Below are experts of layer 3 (counted from 0) of a mixture-of-experts language model. Rows are named up (a neuron's input weights, with its number) and show model dimensions 0-127. Each number is 500 + 25 x the weight over its row's rms, rounded and kept within 0 to 999. Numbers have three digits each.
Before each expert's rows: a language model's description of what the expert responds to. This comes from a sample of Wikipedia text that the model never trained on.

# expert 14
What it handles: Digits and numbers. Digit tokens in tables, lists, dates and measurements, e.g. 7. in ranked lists, 6 ft, 0.1, 21 July.
up0:502501536521468491483505458549489526477456469469523480511530530511503468506477534524519514480480461492467540499517503508515489538506499495511486474510499462504504485473480520487462471513474521502470470430469502474512523454519504512482481553498491525521501504470556530505509496503552520494516509487482511495510522556518513510500496493506503448535483521499445481502493489453498526490438
up1:429493505510489510532497507488506510538503481529530537504468539550508493505532499492449505503537486529498531503493458472482454564473502517493496514491473533542463504471494488522511500511537518511512521473468505498500475507555523476489506504517489481484460552504477465490506506477535509496522538519479498474511522462511510484493484499504507542489488541543492514552498447511537477526521
up2:458525524497495478469456505538501487492535488518483472481519469511471461471524533503510514506534500504504517477533517520529528476503498507508505482532474546546500506452526520515506515528502499509520484492502470489508472533501401479505469521469459484522487502501490494523498519512502457473428522507514463503530520518531504505482471492519504490505525496482542545535444496487517476522506
up3:485512489446544494471527488487510533491491486525494582517480512484482512520508508489482462494487481496517485479514507504492480476489484494499484484486471571463479547488500535525496549524498485489541502472527507510452507543484507482532509507462481513473552496523457460466521462466485480492489515520518465540494500518477481536494515524511488501516517474515509526554510454476521488484472
up4:482549523480487503461523495449464467493478479513555526487462535484476476514492456519482527517488500543485520496524465486493496458513483523521493496506469499486449485504529486498491473508488499497488517485535515538531516473526520495512530495474496493462494513555465509484462521483481517504536505545457518502507532491497509534485462489458498519519476504497534531514517435438520512478486
up5:518496483485534454526514457450468497513510505467520509501543526470522518518506509481526477454467519488493499516466504524493490525498477496481518573461507499483501535514494531503524532449473483464475505494467540502463483515491565499498496471529497521500523508501480518495488481488466489537475501484516484461478492500492514436522523540461513472503542525480493491461501547518507504507535
up6:522480534518481481527492516498511495568519512515492466509490489478479487496479473544449514525536473492505563512482487484511505513509498516485498515526505540523527503513490474478530496456522485466508517542469494501465448515460474510497492496485510505574471475495551483459465467522521498484452479489513507479507533486517484492509498474506543472494495480510523508532512464549511484502445
up7:519457519523512487488518501532485466548477529508528526545504510501488504474491516534499490500546479529483471518470512469522456504488488534497495487468475506511520536484495485503526496491511508439493481501511495531477536413502518505523486476517552474526480490523503522486505501470478571516486468542531505506523538505466515506491490519526523495441473497504522481473470470502468466505486
up8:481507561504476517519509527491495479487534476484502495499522561477479556498539469464482555493507506508493517504480471516457512446536480519489496471516488515494504537484541492514488491474505489486480486472524495532503494497477536464463512546498441500509506491518505518478507515491508549533493483490488494488549470527488485482491464456502469503470508511499532544522472482500439512532539
up9:497472468493511505502522519539527540515451475482505460471512476520501455497501500457515523491494476523513491511473507467487521505519485499514487546549522503479514455524527488509498515543529537549493480526481539482489524536465480497499511465486513529489469516463467446453477481490465480456519501476484528517474496520474511523539458475501484523471491553497494486486518529494510487453526
up10:486524523492525506487521462499512450492488496510519509473506520517540506507480483536485496491499451499478516449466519530478477515518542511476492530531507498513516464544465486492477501524487482505525548503513490548450531480434459464516499491476481488509494548487525493488545497505523495524473513536504543512513455543483473451530478472492473478482534507521484511505539473510516528521509
up11:529455463497528503480441468469536517506489525518477525460497519500503520530502499480509507468525488495535546560541488492553490506517459499527469532482483507472534520459510509541485475489522520518486499561475457485467508473504525566518483519500489482489499530507480489522496484497525488500503491492481473459505510447472523490503485493489483483478494494521523480481442480517496527531486
up12:482471491521523490479537484521493487519514479502461490500523475485493478495518505558558504478517520500526524475478492508492502471489535538484535497526504544511476470510497509465492517441512486532451457501507506495554457536467509510485483497505470501543490475504487497499480459491474441492476497476516491490505451492478525493531494472467550552499532498518535530523516502510480501550473
up13:534465502528509489505486455545460475508505493521516448475502503499502480516494469504538507513483541555443518544493489512548475520508494495498492524506486529501474433476440521480498497496519517505492514499497518493479507483517481537502499469500501521534473488565465477529508515447497511498488535484505457485541513518490519450482465512474494475496525527505505493487515521541525530473474
up14:539481490471532523467483488522505489480512450522486502502492524474488507520501541460490504494520512478515484498477491512506529459505514464490527490495491493491483456441511542559513523513563497547499477519542469485537519472493506509510513486506493476488487521492542466510456457485502507506480499477529513484486476463437535508496492491547559514490530513520471496518505445517528468501504
up15:479480502463452526515515484501501506483490504511491484486498459547522539504493477506485520472490496483549513511481499483525483456500501488476477502469518432500521460498483502517489509514491495490521524526473473459480507541511515540505518484500540573470466486494497472502536542508491509485500522504497457495516510490459491500425504514497522565448503506543518490529518540517481534487506

# expert 13
What it handles: Parentheses and markup symbols. Opening parentheses before dates, translations, units or abbreviations, plus LaTeX braces, equals signs, underscores and non-Latin script bytes, e.g. "(born", "(100 kg)".
up0:532459510514506525506491503487472490564495507550504489515478514474484458512464502502474474565481473507517525493496481475521530485521522509529486496510479519485465507539528508506466458480473460532516477482498487490499474493473519463497526535454534525512505504486481511488495481531509476504472523520463456500489479501513511501494501526515480599479508532471518525498549466468522487523489
up1:528485517462488457511510521533525490484483488508447519526511470516487492485485513483486476528456522484475461494475512514481502523469478565493516487483489503497468494531510483499526474521484528444492490516507462511477497518490513505555519534467515534485442507494484511485531452525503455509524475510486510531493480526454510517473489474476512502486539495501449546456494564501484501479523
up2:487514500518480518492523490465488506510515497536506517484494522554492468535526488486478472469512474487491418531513481493493501524542480505537494525486451478499501473549503513521546457524493484470514483485481476485449510530510485524497487492459535500488548535536495502457538468487507534492511521482549500487524489484504493553507473499515572477483500504493534520491490473506510473486479
up3:471507488456512510485492514476499502518525485538528503504497513491523516509523504492496491469495502481498490548512489497463498499544466523503483543459471534502543483516499521528493484475556493512454508492520490555472498509462496473499514468512479446490505493511508558498505538575547473515485521497536461501459499498516505455527536508521474513525478511477521508501535514549454480480486
up4:523475470476469506504463504485501473497498497475455511491508518495468473538555516531519458496502479481519518467510491521530474483480502428538474523517493483531516492442533499517497488497569520517522504501474488486477517485549528551460480492539505505490540487485490450507527540529518508541492490500476507474505514513504473482497533496464500499493491499487547495512491454543486494511532
up5:526471492485528513509470500535510513495474475506503498499542479454484477500500478504514434494477495513491545481491488498482546506508448515520498478465557537523527527476484512441520514466484457491465506489486494513503490510483469482474519488497518590492475515523497460498492541482530489561511529512508495539516488490506512506479495456501506523467477478524530503505503469459495536499497
up6:522507529512531527462499473525531489497556520525487504517480517504538480496488481504500564524501517501494478475481560506530499489503500497529529495544500514514483473538434499528476546464497487458536491510505515504490501497483471494491503497477523433467505556481482486509525496504494508478543458507485507475467498496481482486510496496509526465514498514501524475450555465548499541497483
up7:464518469518453520553486516548511495547481514528521475538513466477503496494449518474494508516502505526512480479504476447494476472499431509489495501483514488518478504500489486499550526471495470527494475460517539527542488501527480513523475470474474480529456486478523497513486471492506526505454486536489505524532556522485512500515506550482472526481523519511487465513504531497471533504521
up8:493498513502501511495490522451470530503473501472486483522476481520548508525501518509494463487505497474439521484491508491532511492495487497493508451538485477495492537483526510479468518484540486462504483494486480482550462506529511510469491520475491534498523522484528526450513492451491518536498559526558507557487486495532463550469504465507508491532531492477490477488494492429488495483503
up9:537468497523485507503503548474484513457480503521481498508516477499537535502509509497529514487494472558547473495467531491528524522503472488497530493489513497516467472490519541487484523462508492488484506437495538461550515502483504534504510545452483507481474550510513530499446504482477494488490540491503486474519560470472472520514500469481512498492539483494529492462469492524515509553490
up10:518477506465519494513478480467528541498524494508502477507461454477505493493514519485534509511488470524510489482463500463456510502518508544553521482487484511491516462455538520448495461548490464495469518534515470514537487487494553556498504537473502493479494497491525528521503468541523468500507513498496538521481499453466466502479520521528477513527467512487507520467450524518492495525505
up11:444518507472504495538500523544548505486481486514556494559509502507508491510507520491521492504450519475510511501546506468493488533493523492560483478534488484476485499481494485459449475511510505493502464535475442502500478528530494518504505545488524490514511485488548503466518489468449505535469538465513495484530501525513456531493525505451492493490482508506520522490486532467515467512482
up12:506451528512489508479478497524512494501482507491521528498496526514480465527469484505488546498498554495503522524492528482532530477513496494465509488511513518514485504521478490443518492527482477486501520545474529505491465511542531516532522481470521465511491578496492469457470475484480458495503502528524526460477518518466479504481454480474531447493499505482499500459490510524564495551507
up13:524451517532472520451502495500487501518530503528460499493505512524498523530500510482486519541539486498511543495490518536484511494474461462488505510499512478514485467484476487520503486547489470512520516438480532521518548474536466480478515464484501498516472503439453479501495539533485524482536485521454501511471499477507493512540520512503465520517463508503518522476502464568541506504509
up14:504477516474488496481490482534500524523470502556477541514518536470478518480474496510481504525532504526430487480518525478545537509511554483492458515455486538491467488511482518457518493481509494489498516475532455536505489501522554458463499459497490515481537500519546519516498514506489525501470499518483497492485493541476521548496547505513448471486503494521468538524522517493506504501505
up15:483490511477522516456533545514516483441481510502515487504486484501444501496517535494514526532512488490498505468485485519480483483522486501496438488479484488534509515512515544474496506515502516523507509472484500520505541535493557486494517520467468510526519488502474526533518475495483498475493444523464432528496510479474513442492490449434497510491484506470519506510535539535478510509537

# expert 0
What it handles: Prepositions and conjunctions. Function words like of, and, in, by, at between phrases, often before the, e.g. office of, defeated by, stayed at.
up0:467439488516448512491515478535469475494504501509466485529541485476442493501483474538549531530487513513503483507484509502506472500497507507482499489522521499516523501517502511501509506466536513523485515512506464458493507462499457492492553530510493529493474468519468528501481521468521497579489527467504518482469465472482517479502532516537525535501552469500444490489510501504545478491525
up1:510478515520520533500520439515483486469526527500511517521488506496524475514496519527459464491554511456485524506523502511485517475512455480497501484508545518495491541512509501490486533507505525492540476492543508508520538505492455542497481494519486460513503483553478464515457464472500484516484482468533506504456475488462545535490528479523487481456495443497512488525474510521439475499496
up2:508502484466521518521488506502529468540496520501519517488517493449506449475500470468500506470487500521536485515493556504470495515489464488484480472561470509526506510544538502509518490580477482521506446542468483499497477509489535511520497518492487517507516503513511489442472481508482518488555480510502479475464462490529452498519517486495527454491505500520510564534505482506497479511489
up3:487483490516466563504557492545527496483481520493516496499514489512510475492501493467489493491512476491464477493514499480506481455503494499537516505503494497475467504531460504543459468535507528505505489514499536498447504559488477505498466488496530466448521485499506469532532495505515481445537491507502541462454497478512562494517514485529534499504515486530528471451486542510514473529478
up4:518487543527487558485523501461494487463526540504487503468518511516496493504493546489501473482556510480527484490554506516547467461474480498500499462538454519513506469532510481485496489511516495538493503444513503527488494451498465486493492480514541520484539509528502468476539492521522473476486531528501447528499501503472491526523469496461481496550549490487494497490514472537485473497502
up5:529528510511534521470525497488487498485516480552519517558517510484537523477480500516488466498491466500475485500520548530481505495507455516509488490471507540467471494465520510454547520545533492507494484511519495501480492530448451511491510498473479485527542487499505508524452510494517512489519486482513494531477473466473513547512440520471532498491499478514549483488510462512459453505530
up6:528527450467500510527518421478495491537544507542524506509475502476533484468501478514475522473526496487518495469495515462482497510487466523510512516483482515476524536489544475480520478482529503524532469516499495501485453532469518486506467516464499546494504491494508458506469501490490530482514520562525498518494471488514535519513503445484485504546497471516471499510514500567495458494518
up7:511526519478512486513549493464506498485538454514472487495488502496504539495510521502447477531495524490517573533513494487481507537489509486514517480482502468502507453468509488449445480504480502480548485531513534506476471499503550499523517520510471490507478499499509439490486498538508495551457481493465482481452465511473530497489488506510441519534495500500512473513533503503487551515507
up8:501538502526510470549535488461520494494502539439519506492476532514512462468468457465468504459473488490481522491489488504483517532500548528483490513532544464537504477471530520498515473533527507494484485516493524505514526505499464477503518514519515536494473517466492496483520477483519461495518488471473516501519503527497504481487479539497494444485490477471542506568501472499506430509478
up9:504510501539505498505499503510492504504516504488513435542483480506528498534470470442464461503457500500505478506475507520493515523474552512503552495524497510521483547514477478472535526510512497528493561496506495484497509549508489463561516501463463479499485504509476504525508493508487535496533478491478524450564480499485477462468494483468487552527500506505553497511490496464475490484503
up10:462515485509473509538487486483517506502516505500526529474527442490499502510493482496497497487516481497524496513499500489534515507469496520546500492535521484499490495440458472517530458523495510499549488495475520473507550520525456488551496507539516567525524499482499496509517542522485461497513496530518494528464473520492508489491523477539463466453508513541493491461482531452449471534480
up11:550518460471535510507523522502472513475522501513522445519490516495510523469514468521524511457513475479489448531535510555470477517501506492481484484512476506485480476531505485540489494480544510462515473499534503485495545526445541546504506481496514503466488493532523529494501473444486474487504490505452463501471496482495462515503446529515505506531523465461529524486500494520485527501505
up12:497487477527501398479526516422521512519476535519528527517519481502479499498539487470459535470511460492471505544472507486502499487479529500493510520469455519486526523508503496489532479523483499476520493546450518523512469515515528474514473490498493534514509479505480494473476545514493513487515503502529492541512498512519483491478484477499537505545482547503507533487501449520512484527505
up13:495500539510480513484486519468450487513515496495482450461481469505478548524507506446491521556496493455500499473508503520500499515483525505537506522486508469499528466466492435501505461549486508483500458530512544488540523505515517501492495502473490471528475514504506509475501484495490510513554468487517467510460470465476470464546470502500544494504488518508552497504478480509534480485549
up14:455502470485470534503480488486516467506504475480445492510498503509529522512541506488492582477510498506513515472529501505539470499459533524444538491522515478515543544509499541498490519524538490547465481483491520528489484452476503465493510455506512529480509526493543485483447538488468520478479515491516466493490558490472475509491535480499487513517484503524497505500503499489539489482519
up15:497495514569509518534532499480501517525487526535446496489523466525464509507461504483525489455486511476485496467517444494487490508464489502510537488463492495488475497504501475470505530490504507471533469483496464469507547490501496480499502513454482535507512505519509526441527485530466533506552525506538534530521498501436485526517522472497491516536497463503478472512506478486485540461486